From a checkpoint of a small mixture-of-experts model trained on Wikipedia.
Size: 9 layers, width 256, vocabulary 31152, 37.7M parameters.
Experts: a softmax router, a shared expert of 128 neurons.
Training: a variant of Adam for the experts, 244M tokens, 3725 steps.
Below are experts of layer 3 (counted from 0) of a mixture-of-experts language model. Rows are named router (the router's row for the expert), gate (a neuron's input weights, with its number), up (a neuron's input weights, with its number) and show model dimensions 0-255. Each number is 128 + 24 x the weight over its row's rms, rounded and kept within 0 to 255. Numbers have three digits each.
Before each expert's rows: "comes after" lists some tokens at least twice as common just before its tokens as in all text; "gets" lists some tokens that make up at least twice as much of what it gets as of all text. This comes from a sample of Wikipedia text that the model never trained on. Tokens count by the router's weight.

# expert 17
comes after: " ", " \"", " (", "-", " —", "/"
gets: " a", " |", "a", " ", "in", " which"
router:090142163149113124121128102129125150118142142120128146115136134119178148174157089160139120145167074126126081114142109103113134165130134125132147170117142152105080160102109145136108129095141090093153123130121106141152077160162159115128119123179176108118144145109126100130109122144132158156154136112107085136167110117154118132108149140106122130107159140135128101100130108152093105136164073143124107152168167183120159155131121135119122108181089093132075140123093164152145140153121119150146119117167116123138140110146163103131142124123114119104120148117138138127079103171132121176121114135162165085088129094147126153126140156181137143124180122107133123118134141145128135170155113107105135144163120172170122121073064137136129156126145114107159120121135128171131138109148132
gate2:125127139145116141143125090162148093124164149122097120119168134098114105097110131122182186149152115160122083129125114108119117139118132142130144156132104132115132143151093135163153143140157114189127172125068102163114121122107081145110102157093108146123133116119134119112155127153123125126137137112133076116107149123092132091139136088107100143116084149122120113184115174166113150143133060116118088145137132093108103151164141149116081150119112126145117117147164079119128138172128159165110134106110155151139123115121118129144143106121162144132114150119119129145169104140170144172120142093138162127114142092127145170121190095131075134134165097075113175116131141138164119095142098093112125111135102127121146130133089148122121143146148091157106105157099107128106155113131128
up2:123127149139132128125121112155109135075164150152127152130131137123105117093126115118117157174189143139108107101108103132160121131141129145138117155130120135129100126137136147143128151144129087119121144115110111143108111140135156103135139147163124117136156113117152113122210109150132141145163177089109105145129090091117119097138110082100123127113104154150105119125103077166108100109163072151066110123115119102143129119156153092097123167120130138146092139194107112154126172155135100126145121146099129131153122102132113105101124117109170111143127136127127143117116103129141164153157130135183170098114138122140142151103192133128060179104151109088114129162146131117136108129197094104084099116115119131141120164123084168127129126117131121131137095117090106144128174109129133

# expert 15
comes after: "|", " the", " The", "==", "-", "The"
gets: " the", "'s", " its", " ", " first", " to"
router:115088142119122139135103161114133129107170168156157168119111147111088133113114089108127184092154147112131129142131127134161108127114113093144113138167103125135122169155098133104119100121130109138115169136085111125148130152164135154103166149133176124127123142106167146133108176151135106109110056068118104181147092138146124102135163120103138128138142121118124105157134112140148133130123105110140118168156119125146125156108108125183124164118132116102093087059138169113139096142105105137174151125174137115128158118127148154111154112117157116150143162103147140129096133101160121146056140123107156118104132111104067123128121098128099126154092121121108135085137143107138122129166135120151117104117161131066126112109131136143112136124141160121122129120099186082104117130122111
gate3:096149140121147136129109132092151107125110126125128093165087128086122119109091114132134109133152098113104138149096144113118137143131156152116136142112116129121109137138184120095134154088159105113131125195202142115161152113132096096127151124113211111131117139107172138100162152125116113166119118109145143146125129161107109131085133152150121114133122112115125110057134130140158112109147156112115155106185111155174130135092154107134148140133133099137102118118118138098159141148123110149123089096109126148142129082111121103166103142103149110141162117143123099147098163114125149117157119135129111121142145146090146115132165120130132119122118112144132155125090112155084161143158158089156091138149112111131117151143132088074145128121192063152120170090124125145103136186126120
up3:094125100105131117137083106117129132105133143116171119124125147175144138109090167147121145152156122132131140136139119140134113127110127134131142084112151127129172127086172142140122157154160080137144128118130158137147120148119110115115100129148173141104152102184138133121124122155122102126173120131172147096118107162117082125130130167132145092128095108116154068146161130121119123109088130141126154127140123153154125143103148120122139133104072125160103138141134113116135167091181085099108084137144140159150093104100162115137132137166118110174170151124122123072144134080130119125141146140114132080118128128120146096130151117147161131130149131130113157131116129097079111129131174122131101127104070140185136162191166122082151149174166157120109137093146127128120134176098111

# expert 20
comes after: ",", " and", ";", ":", "),", " "
gets: ";", ",", "–", " a", " an", " St"
router:126179129137151122162110135118070188121095128133130161113117146118122142126143191168145087123103136142116150113120119140117119083138116157139088127197118083161170107130136125139168147139086162130154138121132133118138114161166136115094110110135153119102130092137181082112132127142134139127123153112129143123105120080143143118118066143122117140130088138134084146121169195138111126094142146108125114126129144166137106147097141131121134097141130122152126149118094137124111123123140120122125142160113078106118118138107181142132109127113098112075050113157150104107146133109126148145160129109108113121176111108151123168116146126135161127087101115119119131147108114101140154141094107092174101120186112157124134129088145113112093127131155103116098135124118137123120138097169090
gate3:133158141149141113122176143170145119116102132154114155169131118099111081148167157162178149128131126168120107136130161104136123161135129163159099180143110135145088117153108082079131150130113146122128135153094112109106136116093119148137092139122148133138122120112107141101124120083093138107144123139110145161107114152138140145105085126115131138128138110145116148132105139130163117107088142121140163104149133132133156109119131104139103129143121141141131161114165125167093101121143102148113135081104126128128170155121099133123163114144094124163134071072170132100153117089107152129145065091139147119142145123120099123111102133107111122130172093110100109140120134112103126081139092111161123143091111121140201152076115077154117154125115115078083078126112102147137086128120146
up3:076139205084106116131117123099105192106126161097151145122115156096125093162190117174186089115126136092161116114109119139168088173165124109125121159134115108116097132147111163126105164119167167142163094111137122120101094173131117137162107113143139107168144115126107120125179180099112091117138119162131133106151152146109179137122122119123070111116088149143118116164111133095114138135141099129145180121161147127112144137107138127158098122155143124127115165106145142139078117109154145138126143131110088127152176158161118102107121144070162126120117112096133125155130102120145137130093140133136105136115120137138138121147099148100126134096132115138124130150125123142155117147131147139125131110086124135092157168103121103125112117138114130096090102140142142114087121139139115